Weights of a small mixture-of-experts language model, trained from scratch on English Wikipedia: 32 SwiGLU neurons an expert, a sigmoid router.
Below are experts of layer 4 (counted from 0) of a mixture-of-experts language model. Rows are named router (the router's row for the expert), gate (a neuron's input weights, with its number), up (a neuron's input weights, with its number) and show model dimensions 0-95. Each number is 200 + 30 x the weight over its row's rms, rounded and kept within 0 to 999.
After each expert's rows: "gets" lists some tokens that make up at least twice as much of what it gets as of all text. This comes from a sample of Wikipedia text that the model never trained on. Tokens count by the router's weight.

# expert 43
router,144,163,185,208,191,217,214,193,180,177,246,246,171,162,244,172,232,170,157,187,267,191,217,184,205,184,221,227,231,202,183,172,213,182,231,180,259,258,229,198,184,232,198,237,192,166,153,210,210,193,159,246,243,216,229,185,158,223,183,222,170,159,242,187,191,151,145,235,210,220,188,242,165,205,221,200,182,210,218,246,174,202,238,170,162,234,205,259,170,213,243,199,192,246,195,207
gate0,182,180,200,194,222,303,243,203,200,165,185,180,213,214,196,220,205,222,144,186,176,253,195,252,222,244,237,234,189,212,195,177,143,135,183,226,218,208,171,198,175,223,202,217,198,187,213,190,203,210,223,222,216,190,223,233,218,183,214,251,274,231,235,206,180,198,244,167,202,252,172,209,152,203,187,201,191,216,210,146,218,188,212,238,198,258,202,183,185,206,231,177,158,168,136,235
up0,189,175,203,175,207,226,191,174,180,195,176,211,178,210,157,245,197,179,199,219,244,248,204,229,244,223,233,182,222,200,221,239,146,243,160,186,213,216,238,237,213,191,220,214,144,181,224,220,225,192,149,216,251,172,259,273,250,183,206,171,244,203,196,203,133,192,221,221,163,243,228,190,205,161,173,167,187,201,165,184,166,210,244,230,246,226,163,170,178,182,222,206,176,186,223,253
gate1,189,193,169,209,157,183,225,232,205,226,196,249,234,214,219,235,152,210,183,174,175,220,183,197,178,202,223,242,233,228,219,193,227,161,238,193,209,216,187,268,191,187,229,203,181,190,225,181,176,196,166,166,234,172,213,141,180,183,218,209,204,153,215,219,226,204,248,203,205,255,151,241,212,222,205,241,112,111,175,153,209,220,197,186,178,219,208,186,180,158,181,202,167,212,161,261
up1,216,221,233,189,202,244,198,221,205,178,212,201,128,169,163,214,289,238,217,191,209,188,206,219,198,173,142,151,154,211,165,191,163,211,151,225,149,170,237,205,177,241,213,185,156,217,172,197,220,233,251,183,179,186,243,235,195,198,173,242,190,202,203,214,194,192,160,172,225,172,215,182,167,194,196,201,199,214,176,209,192,215,159,202,254,232,189,220,203,247,240,175,245,192,211,111
gets: "\n", ".", "\n\n", " | ", ").", "s."

# expert 54
router,159,182,225,175,173,194,202,196,184,176,221,210,186,203,285,201,218,226,138,244,248,248,202,222,206,166,195,192,212,244,160,190,192,213,246,156,256,225,196,193,181,238,245,246,184,183,184,169,260,174,171,247,243,247,184,186,182,224,197,229,164,168,223,222,200,210,176,222,200,215,189,233,155,230,236,230,197,196,198,226,177,211,228,181,196,220,234,259,174,237,256,170,245,209,181,201
gate1,190,165,214,188,164,236,194,268,169,224,159,262,221,197,215,237,193,226,166,184,150,246,193,214,234,168,211,213,206,226,206,227,190,169,212,198,203,226,168,235,184,169,214,215,143,159,214,225,192,231,190,191,231,152,252,133,193,190,210,216,222,184,217,214,250,195,253,216,203,205,159,232,230,221,208,245,162,178,189,163,232,284,177,207,206,216,216,196,148,205,163,220,190,225,150,218
up1,181,238,231,215,247,205,198,237,242,202,203,222,170,199,203,190,226,199,214,169,201,217,204,201,137,150,145,184,200,251,153,200,142,249,135,225,167,127,172,179,177,235,239,193,141,229,231,187,232,215,208,174,181,197,174,182,184,192,180,191,158,188,180,191,178,207,227,178,232,219,211,135,175,206,154,223,174,215,176,193,171,213,157,206,241,225,202,211,145,206,201,148,229,182,188,163
gate2,162,189,197,221,151,198,219,232,181,179,233,158,184,221,258,203,124,214,146,194,176,227,209,184,190,169,224,203,212,220,133,224,181,128,190,196,188,219,197,198,170,187,208,215,194,189,184,215,168,221,249,224,252,180,149,175,228,136,184,192,226,190,194,198,191,185,217,220,259,229,158,191,162,186,188,253,212,206,190,187,215,245,197,258,211,202,267,121,185,195,198,220,219,199,178,208
up2,187,167,189,210,208,183,173,184,146,253,183,232,175,157,206,275,186,149,217,128,243,190,242,197,148,207,239,255,183,221,223,174,146,209,138,175,146,212,209,207,145,191,133,196,201,212,247,209,202,188,222,240,232,231,234,178,185,263,215,158,182,199,188,188,214,194,205,231,234,232,192,216,199,198,201,169,226,220,186,178,182,214,204,177,230,178,180,208,206,244,183,215,213,167,192,227
gets: " of the", " P", " t", " T", " H", "'s"

# expert 48
router,167,190,203,243,143,204,267,246,212,141,239,246,173,176,234,197,186,242,180,199,227,235,176,211,225,239,239,197,206,229,217,179,203,183,188,188,285,235,205,185,213,168,237,201,197,207,164,188,195,195,173,234,224,165,203,184,201,188,188,207,195,150,215,220,210,205,156,198,188,238,219,239,170,215,212,211,204,138,182,243,147,237,241,179,215,249,253,263,192,215,235,194,185,244,210,213
gate0,167,190,207,174,207,282,228,189,199,144,183,207,181,211,225,152,174,236,195,188,179,238,171,235,219,235,223,156,180,232,184,151,181,190,205,218,208,207,166,231,189,197,199,213,183,189,188,184,207,200,219,226,225,246,222,179,183,158,160,214,314,183,201,197,172,218,256,221,205,186,186,182,159,212,224,181,145,195,192,175,208,137,226,212,194,244,211,167,194,172,215,200,164,137,142,210
up0,199,145,195,182,196,241,222,185,156,177,158,197,159,214,208,225,132,169,223,223,246,184,191,204,238,187,208,188,233,232,274,184,164,183,196,196,231,220,176,219,228,231,206,201,172,216,190,166,205,205,198,212,191,218,233,168,176,202,244,178,230,178,186,206,130,223,241,192,164,178,198,200,193,160,197,221,220,215,171,220,144,163,240,256,282,251,215,183,258,175,196,214,180,173,199,251
gate1,186,176,188,192,179,209,211,261,225,264,202,257,246,191,213,239,173,234,134,159,144,213,170,221,198,190,199,210,194,231,222,205,195,191,252,190,203,215,180,238,195,194,229,206,154,167,234,195,175,211,176,175,223,168,246,170,181,209,210,217,195,172,204,214,245,215,243,221,215,256,153,207,202,217,230,226,130,126,179,170,239,229,191,190,162,214,212,163,177,220,190,191,165,225,142,227
up1,233,218,226,201,177,237,195,234,223,203,157,163,164,218,208,210,253,175,244,166,243,209,223,156,195,181,167,177,186,212,193,216,197,254,134,236,171,169,240,211,164,241,186,168,161,244,194,201,215,268,252,153,184,182,221,138,202,217,179,186,165,188,211,207,217,210,197,165,245,199,192,209,194,195,182,212,186,180,154,195,164,202,180,197,211,227,181,239,171,213,262,156,234,175,219,131
gets: "\n", ".", "\n\n", "===", " for", " his"

# expert 8
router,170,164,194,207,130,176,247,209,208,182,255,200,179,181,286,209,200,207,193,182,249,244,202,187,182,208,185,198,207,241,192,182,221,177,224,149,206,217,205,181,189,206,234,181,178,177,193,184,220,193,177,264,231,201,166,197,170,194,193,244,192,175,227,249,207,187,126,237,182,208,198,243,163,196,237,229,174,156,182,247,194,228,229,161,176,212,209,245,217,237,262,184,247,256,187,200
gate0,188,160,210,177,221,259,230,217,224,169,175,194,184,194,217,204,233,232,205,214,199,270,186,236,204,262,204,206,179,172,172,95,195,187,169,211,192,192,126,221,173,178,185,207,207,230,169,184,183,212,227,183,193,208,199,204,203,168,110,260,285,186,183,231,169,183,180,169,187,199,196,222,192,185,206,205,188,226,189,198,229,161,201,197,192,244,203,144,161,209,227,228,213,208,173,214
up0,181,171,220,178,169,190,266,209,173,211,199,197,220,184,162,182,142,161,197,213,258,212,219,221,222,246,168,190,222,218,236,198,189,165,267,180,216,225,208,192,210,214,239,205,173,185,213,189,184,116,177,211,196,171,208,213,190,172,250,192,227,170,216,261,146,187,205,197,150,199,253,199,227,170,178,218,215,163,172,207,132,199,266,264,186,231,187,192,195,245,200,193,213,221,187,234
gate1,183,183,185,216,180,194,206,235,184,225,176,263,239,202,233,202,243,245,167,157,170,218,176,243,258,197,214,196,230,189,184,203,200,185,237,165,202,220,218,248,208,206,246,237,164,174,201,213,156,213,191,187,222,151,238,157,176,222,202,227,206,165,224,202,258,204,199,209,234,234,149,212,229,253,219,238,108,161,182,176,228,226,164,164,174,191,217,158,163,225,174,214,174,220,172,187
up1,221,249,213,195,177,245,198,242,212,210,169,221,172,225,150,192,238,193,199,168,210,210,150,179,177,179,115,230,206,221,155,240,168,189,133,225,177,135,202,229,190,210,198,179,152,217,194,199,230,216,225,155,198,243,203,184,197,189,155,177,170,201,184,157,180,195,186,201,239,201,232,166,168,200,163,217,190,180,144,185,165,213,123,200,210,281,194,213,197,193,227,195,222,222,204,170
gets: " of the", " of", " for", " to", " in", " for the"

# expert 23
router,159,186,201,177,196,205,216,184,193,208,237,223,222,156,226,205,240,239,190,205,238,209,218,234,207,215,188,182,203,212,203,209,203,218,196,198,257,249,180,245,215,218,247,227,201,188,179,162,186,174,239,245,205,223,179,157,149,147,206,207,150,147,218,188,198,207,146,198,202,213,222,235,162,211,260,189,145,172,225,243,147,220,265,165,166,278,209,247,209,194,231,191,250,212,188,190
gate1,227,197,225,199,195,238,204,245,198,222,243,207,194,161,228,203,199,244,198,184,169,235,192,237,225,227,190,173,212,226,169,218,219,200,203,174,209,222,220,271,196,238,284,185,172,160,216,215,150,187,196,201,227,173,248,205,213,232,207,259,207,192,246,210,233,221,187,180,198,241,169,235,204,209,234,275,166,113,148,210,237,234,183,169,189,178,233,186,182,215,184,202,200,218,143,217
up1,208,214,193,217,218,213,205,244,288,170,174,224,196,235,138,219,236,209,198,134,198,188,191,215,171,184,185,234,166,234,226,186,146,208,143,213,162,168,184,185,164,221,184,199,205,237,221,223,235,224,238,162,211,175,185,218,180,205,176,155,136,162,204,155,165,178,191,233,226,200,213,140,160,198,177,218,208,188,192,199,187,189,152,237,215,253,200,252,180,191,220,163,164,184,247,186
gate2,191,233,179,223,165,289,195,243,221,170,198,172,193,264,198,188,138,231,184,189,153,224,199,168,204,145,243,208,193,205,158,200,203,140,215,164,192,231,216,223,144,229,219,192,233,205,191,207,170,220,231,205,228,180,192,198,204,196,213,199,209,193,160,207,213,211,244,238,254,262,143,178,160,180,201,232,190,238,164,141,180,219,206,207,191,188,224,140,172,176,173,198,195,196,174,235
up2,159,187,141,202,173,173,223,182,159,231,232,236,164,130,221,224,171,212,239,186,236,232,199,245,198,208,201,177,183,259,231,179,155,174,128,231,182,214,187,257,167,174,183,162,209,170,246,202,230,180,229,264,195,190,209,187,169,165,164,160,200,217,166,167,189,152,212,190,229,172,226,172,150,194,204,187,257,149,191,177,196,208,186,156,190,214,195,216,200,200,223,194,194,229,180,177
gets: "\n", "E", "F", " C", "C", " | S"

# expert 0
router,147,163,157,209,152,189,211,228,206,206,219,211,182,184,243,187,214,145,234,204,232,230,181,204,215,245,212,195,173,271,214,137,177,180,229,129,217,257,186,248,186,224,209,240,182,177,167,191,213,185,191,193,257,210,261,129,180,203,182,218,207,158,230,221,199,192,192,224,223,166,211,253,170,184,193,200,247,186,239,178,184,205,175,209,203,220,168,226,154,228,208,205,226,244,183,174
gate1,221,177,145,213,183,199,187,237,188,246,161,263,219,210,231,242,230,198,155,173,175,175,177,217,237,203,178,173,161,210,180,198,217,190,216,196,162,218,190,256,149,176,254,160,176,184,193,180,138,207,189,185,257,179,248,170,172,247,219,245,174,215,211,205,263,181,239,217,230,242,179,212,186,197,227,281,173,161,176,158,211,243,200,171,173,201,202,197,207,215,208,201,184,198,165,212
up1,175,241,262,216,163,229,191,220,211,161,203,217,199,247,196,190,243,195,180,163,222,178,192,198,195,185,168,231,201,208,207,202,156,239,140,206,211,163,172,202,195,283,192,193,159,221,224,229,225,226,267,145,196,237,223,180,200,174,220,188,199,153,195,216,150,222,192,201,252,247,203,181,203,199,142,201,192,192,133,248,194,191,177,216,244,254,187,237,166,191,213,181,243,172,225,189
gate2,169,203,230,202,200,199,256,262,251,198,212,168,187,255,246,223,177,177,152,151,172,212,211,217,183,202,212,233,239,230,208,198,170,129,193,193,147,214,178,243,186,184,190,205,196,201,224,234,215,208,274,224,234,233,150,187,202,183,191,198,213,205,210,171,171,216,213,207,279,226,185,228,205,193,190,266,175,218,209,218,267,162,168,212,241,193,220,161,189,183,210,214,171,234,165,182
up2,167,190,134,157,176,237,180,156,149,250,224,205,213,118,178,210,164,162,213,161,255,232,235,184,190,231,248,228,158,232,209,153,173,224,170,221,187,184,215,202,208,189,154,213,202,180,216,216,213,127,237,266,205,191,204,159,187,229,163,197,174,215,187,160,260,180,208,214,197,177,220,213,161,174,186,169,208,161,220,183,220,208,190,220,192,211,152,205,246,223,216,214,200,210,209,196
gets: "2", "1", "0", " f", "7", " as"

# expert 2
router,227,193,201,229,195,248,207,212,219,187,215,265,207,159,263,200,243,227,173,210,225,202,198,182,200,214,139,200,245,199,196,178,177,208,186,212,234,223,231,250,205,223,222,214,168,162,203,193,186,210,184,228,211,207,224,160,184,205,194,245,195,142,266,216,202,189,151,218,177,238,231,234,205,209,249,245,188,170,215,204,166,156,249,157,153,256,248,269,180,220,254,211,194,226,196,198
gate1,220,184,186,173,193,222,219,235,198,226,165,250,249,193,208,252,186,216,170,193,169,228,170,250,225,203,192,218,219,205,165,191,214,164,259,214,207,218,190,268,200,195,187,184,227,175,224,154,161,233,200,188,184,210,255,167,168,210,208,270,166,185,197,195,222,196,235,194,223,223,187,205,207,192,212,279,187,130,125,193,250,220,176,146,176,208,209,202,127,198,187,213,200,214,169,212
up1,219,216,201,205,163,161,169,268,227,192,193,230,164,222,171,249,259,196,217,178,240,188,206,190,197,196,183,214,133,255,207,198,190,233,151,205,189,156,227,191,174,226,178,238,149,279,229,249,230,187,200,177,210,167,218,199,229,202,148,165,225,239,213,174,178,192,182,175,214,206,218,202,152,179,166,199,183,220,210,188,203,212,164,203,257,239,247,192,257,196,191,181,193,195,163,146
gate2,184,231,169,206,173,236,213,204,190,172,230,154,232,228,230,190,108,239,196,180,157,197,230,229,197,182,202,171,262,206,192,203,195,149,190,195,179,216,167,228,178,181,224,209,217,196,207,146,181,213,207,233,230,223,155,192,225,156,200,195,242,165,188,193,221,236,207,197,267,252,178,196,199,177,179,260,214,229,155,177,229,164,245,230,196,191,246,143,158,170,211,193,185,247,160,211
up2,199,175,200,212,199,178,177,178,150,252,255,188,172,121,260,246,208,186,188,183,243,218,205,189,168,234,203,258,171,193,189,175,145,247,229,192,198,191,190,204,188,198,183,133,172,158,243,220,207,171,215,225,193,226,227,155,216,231,156,181,193,192,180,184,201,195,190,181,223,175,200,192,208,193,184,147,181,212,198,212,123,248,139,203,240,206,202,194,234,219,265,193,212,231,199,166
gets: "\n", "th", " of", " |", ":", "on"

# expert 70
router,132,217,241,172,175,206,211,183,186,202,239,209,193,163,241,215,228,198,176,211,249,250,161,192,207,225,186,158,193,248,171,196,220,222,183,199,278,240,194,235,167,222,227,185,200,181,167,231,178,196,184,232,253,212,195,222,149,167,215,180,187,176,191,216,212,147,149,209,205,216,228,236,159,207,238,213,170,155,200,242,152,212,268,170,212,229,208,219,171,217,240,187,223,256,160,196
gate0,169,159,241,185,189,273,201,174,190,200,164,203,207,193,227,194,181,259,158,164,182,256,168,216,181,242,224,196,171,216,194,123,202,222,190,222,208,201,160,182,164,194,205,184,230,243,180,144,184,128,223,187,200,203,216,178,195,170,131,200,272,191,213,244,214,190,254,213,211,197,205,188,192,196,201,211,179,190,191,178,243,153,206,213,202,196,162,155,212,175,204,218,146,207,151,243
up0,180,146,245,186,203,196,230,167,164,204,156,197,225,259,226,224,169,166,186,199,259,188,204,239,177,198,217,235,219,215,228,194,206,197,206,235,227,190,194,191,281,232,246,222,174,239,173,190,205,227,179,203,190,172,226,179,197,225,212,140,203,199,171,233,135,192,207,197,190,237,242,223,190,167,217,222,228,206,142,213,170,162,225,257,257,261,195,211,185,200,166,214,202,231,161,250
gate1,196,176,210,176,256,186,236,236,210,223,195,229,222,187,204,236,201,235,172,193,142,224,181,216,218,196,226,197,228,200,180,207,231,163,239,184,216,230,187,270,210,180,244,207,180,142,213,206,184,233,176,193,221,185,255,180,175,219,215,247,214,181,213,223,266,204,187,199,198,219,132,243,214,241,245,271,143,171,139,192,229,222,184,179,195,178,200,158,147,196,167,210,197,226,162,219
up1,171,213,217,216,174,235,233,229,243,187,194,237,139,209,170,211,258,194,196,170,177,205,214,223,194,221,163,207,179,260,178,165,165,206,130,175,140,169,174,226,178,195,219,171,152,232,177,192,209,224,213,177,237,227,194,227,205,202,192,200,173,190,219,193,162,172,160,172,240,228,223,212,140,226,169,200,189,223,210,175,180,177,183,236,239,290,210,242,187,222,253,171,185,162,229,175
gets: " The", "\n", " for the", " A", "em", ", the"

# expert 65
router,162,141,184,233,143,177,197,210,172,175,228,232,185,178,235,164,223,199,223,194,202,226,204,213,199,223,212,207,214,191,192,165,231,194,194,207,191,241,138,258,211,231,197,220,187,173,207,226,203,184,200,220,228,215,219,213,216,180,188,190,201,180,217,227,202,226,132,226,249,219,167,257,147,227,206,244,213,194,193,244,158,172,241,136,247,247,248,233,212,157,276,194,223,242,211,175
gate1,233,224,169,218,184,229,201,236,194,221,170,249,243,190,195,225,197,239,180,159,181,216,179,254,173,181,243,226,209,190,237,176,226,161,227,240,198,245,237,229,216,198,239,204,203,163,207,224,193,183,151,184,245,183,228,205,195,192,231,245,233,184,192,196,240,171,189,175,224,259,148,188,217,214,231,226,154,113,167,131,226,250,191,186,176,219,223,160,168,195,205,230,191,213,163,215
up1,209,235,200,230,174,176,193,212,221,190,208,232,146,214,146,186,246,197,221,176,173,201,202,194,148,174,189,202,188,222,202,251,184,240,121,218,129,129,186,209,187,228,150,213,156,209,186,196,252,224,250,192,243,219,167,194,203,188,184,210,160,196,179,204,162,211,197,230,229,192,205,212,155,183,168,225,211,171,149,176,173,226,172,210,264,245,171,215,213,156,240,172,223,174,195,169
gate2,162,176,173,228,174,230,192,241,205,173,197,203,224,227,205,202,154,213,176,205,147,238,237,174,209,188,196,165,250,208,211,189,192,156,173,212,191,222,158,253,175,200,192,221,173,194,189,212,175,246,207,161,230,235,178,214,240,201,193,238,226,220,205,190,204,195,236,231,256,231,178,238,172,222,254,278,156,227,151,188,240,175,192,229,199,212,288,128,203,184,183,230,193,173,193,201
up2,189,213,192,144,189,206,204,162,167,226,232,182,231,123,187,253,201,212,258,189,258,208,214,158,154,184,254,247,162,191,225,194,111,208,167,176,230,188,207,199,201,223,186,153,212,182,231,193,179,190,236,255,239,207,226,183,195,201,219,190,207,178,166,224,149,200,215,210,230,215,174,244,163,177,163,176,216,202,210,186,162,232,180,156,183,169,167,226,215,198,228,231,185,221,185,149
gets: "2", "1", ",", "c", " C", "ir"

# expert 41
router,173,151,199,203,172,222,218,208,174,196,255,237,169,154,234,216,275,200,157,219,241,203,190,192,223,211,185,141,225,196,198,185,175,192,194,181,253,272,250,215,217,234,224,235,194,160,165,202,195,180,183,227,254,195,232,218,161,189,173,243,202,176,216,213,205,165,139,233,193,224,190,245,155,201,240,220,178,191,232,231,215,198,238,174,185,228,216,237,184,256,226,199,192,261,197,183
gate0,209,183,192,150,177,289,232,200,182,155,167,206,193,192,212,204,209,239,181,190,181,262,181,239,230,261,189,220,120,236,176,156,167,181,220,214,207,203,179,203,186,214,177,204,180,207,189,181,178,184,186,202,220,209,235,210,182,169,149,252,302,173,158,191,156,206,224,215,210,224,194,188,164,205,211,179,171,168,194,156,228,177,215,209,195,277,208,168,185,220,198,190,199,170,188,215
up0,211,171,164,174,216,185,214,220,136,172,203,201,181,198,191,200,221,148,185,213,239,186,217,179,243,218,244,204,214,205,211,175,167,180,206,256,227,233,213,218,219,200,236,224,124,187,202,205,203,206,153,214,246,188,222,239,205,172,199,140,222,210,154,190,70,211,255,182,167,205,210,186,223,181,195,214,183,214,197,210,153,205,242,197,225,246,198,182,178,198,164,211,179,174,255,214
gate1,189,185,173,213,193,187,235,254,222,247,205,257,272,201,212,221,193,211,187,186,169,192,186,247,216,204,245,218,211,201,188,195,233,174,250,216,199,220,178,262,196,203,235,213,171,167,224,198,196,225,168,186,229,146,228,156,178,243,214,254,204,184,219,217,255,196,223,185,194,244,188,225,195,214,223,269,140,132,156,172,252,195,177,183,189,214,208,156,152,188,179,204,180,231,168,218
up1,211,225,236,203,183,233,201,236,192,159,166,178,106,186,177,231,264,200,205,169,230,224,202,131,183,175,126,193,168,239,196,180,148,211,133,206,185,167,224,175,175,206,169,230,164,241,175,184,205,210,243,176,161,202,207,220,180,158,173,181,166,210,196,201,167,200,187,206,229,163,204,203,182,195,169,179,180,216,182,197,136,234,219,209,215,219,190,254,231,176,226,167,210,195,186,147
gets: "\n", "\n\n", ".", "| ", "-", "|"

# expert 49
router,153,181,251,224,198,238,202,237,220,185,267,183,201,182,213,182,226,190,174,208,280,258,171,219,213,204,213,171,189,251,204,193,195,217,169,139,207,239,197,230,176,246,226,214,168,169,201,161,226,231,188,212,241,209,211,166,126,181,188,233,239,188,221,203,170,206,165,232,223,175,187,211,155,177,197,229,181,204,230,219,152,200,222,172,231,228,205,230,172,248,231,210,219,266,192,160
gate0,179,179,189,186,159,304,218,191,160,215,186,201,207,235,211,187,208,234,201,174,177,224,193,200,206,263,223,156,170,236,194,163,217,152,172,195,198,207,180,167,182,219,193,196,201,210,186,161,177,195,221,186,218,212,184,240,213,149,133,254,257,179,201,223,168,211,201,227,202,254,242,249,189,165,262,189,191,221,175,190,205,226,186,168,218,235,160,163,190,206,224,225,145,179,143,206
up0,202,150,199,146,209,170,230,209,167,197,186,200,174,210,182,224,168,148,216,208,249,199,227,234,267,175,232,199,212,217,225,185,206,194,226,209,189,183,188,226,262,211,193,215,139,206,206,200,220,240,195,229,195,172,248,213,162,187,239,117,205,172,195,232,146,237,240,201,172,227,233,191,208,209,152,227,229,206,193,174,135,180,214,246,219,259,195,245,194,176,156,241,164,204,205,221
gate1,217,168,200,209,186,209,196,238,224,232,204,252,204,180,192,200,155,220,169,191,139,203,190,259,212,201,231,163,239,214,206,203,237,179,230,216,212,212,170,269,152,195,243,221,194,129,216,190,165,235,154,205,222,185,250,152,165,203,229,253,217,194,200,213,210,195,232,185,185,248,172,205,255,214,206,256,179,135,177,175,234,224,213,208,173,195,224,167,152,152,240,200,170,207,178,198
up1,238,238,230,168,207,204,217,202,243,178,197,232,175,230,194,248,211,198,213,130,203,185,147,167,166,171,165,218,167,237,176,226,178,274,157,198,165,180,196,199,194,240,201,150,144,182,199,194,209,223,264,149,212,188,159,170,213,150,164,173,161,206,216,185,184,230,190,227,237,196,233,179,165,200,158,209,194,182,173,157,185,178,193,186,249,243,212,182,240,177,203,143,187,166,203,190
gets: "1", "2", "3", ".", "6", "4"

# expert 66
router,140,173,193,177,145,187,226,163,177,142,248,222,179,166,258,223,224,219,177,194,278,206,172,195,181,183,206,181,208,263,205,177,218,212,207,150,256,219,204,215,196,201,222,185,189,178,143,199,206,181,209,214,202,200,170,186,174,218,182,233,186,142,245,217,156,200,146,231,203,212,202,230,158,251,241,196,224,182,210,214,177,208,223,178,183,211,197,227,155,271,242,165,224,228,182,200
gate1,209,195,181,204,166,185,218,248,200,231,171,267,234,214,222,229,200,200,142,191,192,238,183,221,236,182,215,199,194,192,198,230,232,156,261,186,212,222,181,265,181,200,234,208,172,169,214,187,160,220,163,175,211,156,249,173,188,227,240,251,197,155,235,236,230,185,223,223,207,241,169,220,214,194,233,249,109,139,169,179,219,216,168,186,172,227,217,174,167,204,170,206,188,202,172,203
up1,195,255,242,201,163,219,189,257,194,171,178,237,188,207,207,206,205,216,171,155,203,174,157,185,159,217,204,167,188,232,181,185,153,210,108,199,147,159,196,214,157,246,217,194,138,209,212,205,233,187,242,159,196,206,208,187,162,207,175,159,149,193,214,198,167,194,193,194,235,225,186,161,162,216,158,234,182,164,192,171,193,237,176,196,191,249,233,196,153,161,241,155,221,195,218,159
gate2,190,235,211,225,179,230,191,226,208,159,228,164,177,199,250,184,146,209,137,188,166,196,167,165,194,152,217,198,205,219,182,253,217,116,192,168,164,219,179,265,174,217,180,185,220,201,183,227,183,255,245,189,219,181,175,171,254,175,174,203,226,155,199,214,205,215,218,213,253,230,180,171,157,209,171,251,187,202,189,204,246,217,223,196,206,183,256,118,205,200,205,187,193,190,175,216
up2,207,185,203,175,242,206,163,196,169,236,197,218,195,180,205,258,175,220,214,165,243,229,286,209,203,244,223,223,174,225,184,157,171,233,164,240,172,216,191,182,164,209,182,234,172,217,247,199,192,174,259,258,206,182,222,200,217,196,218,171,140,274,188,186,181,149,173,196,275,213,209,204,163,188,180,211,220,203,153,184,149,186,216,190,193,186,186,238,237,219,219,204,168,201,189,151
gets: ".", " b", " t", " c", " g", " B"

# expert 60
router,160,176,193,220,191,188,208,196,219,203,274,258,188,160,220,162,186,191,162,210,258,241,205,208,223,231,230,194,233,234,207,177,164,219,188,151,207,247,182,256,183,219,226,195,172,143,221,175,196,162,223,200,270,267,179,218,173,196,166,226,172,155,207,186,196,179,177,245,251,154,194,207,158,193,225,241,207,180,220,225,185,144,218,182,222,225,201,235,181,211,238,184,202,241,223,211
gate1,197,205,244,231,175,177,230,257,212,235,210,213,230,195,224,184,159,224,198,206,157,214,165,237,251,212,231,208,214,209,195,193,237,164,262,211,171,210,178,239,185,167,207,190,174,182,199,197,170,199,193,176,198,158,260,117,141,238,218,275,207,185,179,226,246,189,243,182,211,229,163,198,195,194,177,256,173,134,170,150,196,196,200,170,180,210,209,222,170,194,211,221,184,198,146,206
up1,226,238,200,181,213,225,197,186,237,154,188,259,186,198,191,243,224,190,206,177,242,209,202,218,142,145,161,213,174,247,200,218,123,236,165,210,192,172,194,215,180,247,221,198,199,221,218,222,190,242,253,208,235,196,173,197,227,178,194,178,167,173,188,189,180,214,158,222,246,193,230,182,137,222,155,207,201,206,196,210,207,237,140,189,291,234,172,159,197,199,235,168,230,187,193,170
gate2,183,219,148,209,184,275,213,220,224,192,176,182,157,212,252,181,220,178,175,184,166,248,211,179,228,193,145,235,242,203,181,218,189,105,233,228,164,222,172,211,169,223,222,190,170,209,199,197,172,172,215,174,229,218,157,199,231,155,222,213,199,190,158,171,230,233,224,241,280,256,166,173,160,196,221,226,193,198,193,193,217,189,172,201,211,177,176,145,195,195,217,212,184,216,159,228
up2,215,168,189,178,200,173,199,147,171,242,205,198,192,116,226,218,191,183,252,151,243,239,228,233,184,189,252,241,167,261,174,168,196,214,169,222,174,206,187,248,205,203,180,171,209,199,226,156,214,166,243,251,224,205,216,168,171,201,169,150,191,262,240,200,210,200,182,167,217,196,180,184,190,180,164,165,222,202,188,210,188,208,203,174,206,186,198,253,201,225,226,189,192,238,208,106
gets: "2", "1", "–", ".", ", ", " | "

# expert 68
router,145,203,156,201,188,186,231,179,147,179,267,238,155,168,248,218,199,220,176,224,232,239,197,226,206,231,161,170,229,219,196,195,200,221,207,187,239,261,210,205,172,194,227,224,174,171,192,158,190,185,162,233,230,206,162,191,184,168,183,208,169,154,211,238,246,207,130,223,176,226,183,240,173,173,212,184,224,180,240,197,187,189,262,155,157,239,203,242,171,248,231,164,205,219,196,209
gate0,165,197,183,201,192,262,198,181,182,197,203,183,192,192,237,177,208,205,189,192,182,239,186,276,260,235,191,265,182,184,202,181,203,136,171,189,218,194,159,200,207,183,196,211,189,206,187,167,195,215,206,262,202,215,223,192,214,171,168,277,315,177,145,199,205,214,207,175,197,224,173,203,190,215,215,194,166,210,178,157,197,155,216,231,216,274,183,216,210,234,215,187,173,168,161,213
up0,153,165,235,171,213,202,206,167,155,196,177,184,179,227,171,242,170,160,176,207,256,200,252,203,218,167,208,228,236,227,217,238,196,163,200,201,162,246,168,188,224,192,232,198,131,177,188,152,248,234,210,198,220,158,228,204,226,154,212,185,219,212,221,201,102,192,183,194,172,165,197,206,211,159,188,175,173,220,150,216,156,184,236,206,201,225,156,159,182,228,188,221,241,211,203,246
gate1,204,199,173,186,202,201,223,225,195,240,193,242,257,193,213,249,187,195,172,182,190,216,186,219,209,191,232,212,250,209,188,200,200,183,258,191,200,224,207,286,192,198,231,202,199,163,224,190,173,201,155,168,220,158,262,162,217,218,240,214,215,153,197,239,211,213,217,211,203,256,177,220,215,231,219,244,126,98,162,155,214,213,198,189,171,232,203,210,171,155,199,194,180,208,177,246
up1,205,247,218,190,187,222,174,227,235,210,228,187,136,245,190,212,247,192,205,172,222,223,227,183,215,181,158,217,163,218,188,206,172,186,150,196,158,157,166,264,160,231,204,175,129,205,201,182,215,217,228,154,174,209,169,202,159,176,233,226,166,194,157,154,208,177,231,174,229,185,192,166,180,208,135,230,227,212,168,165,184,177,195,135,229,214,141,209,186,201,237,159,238,208,202,175
gets: "1", "2", " The", "\n", ", the", " the"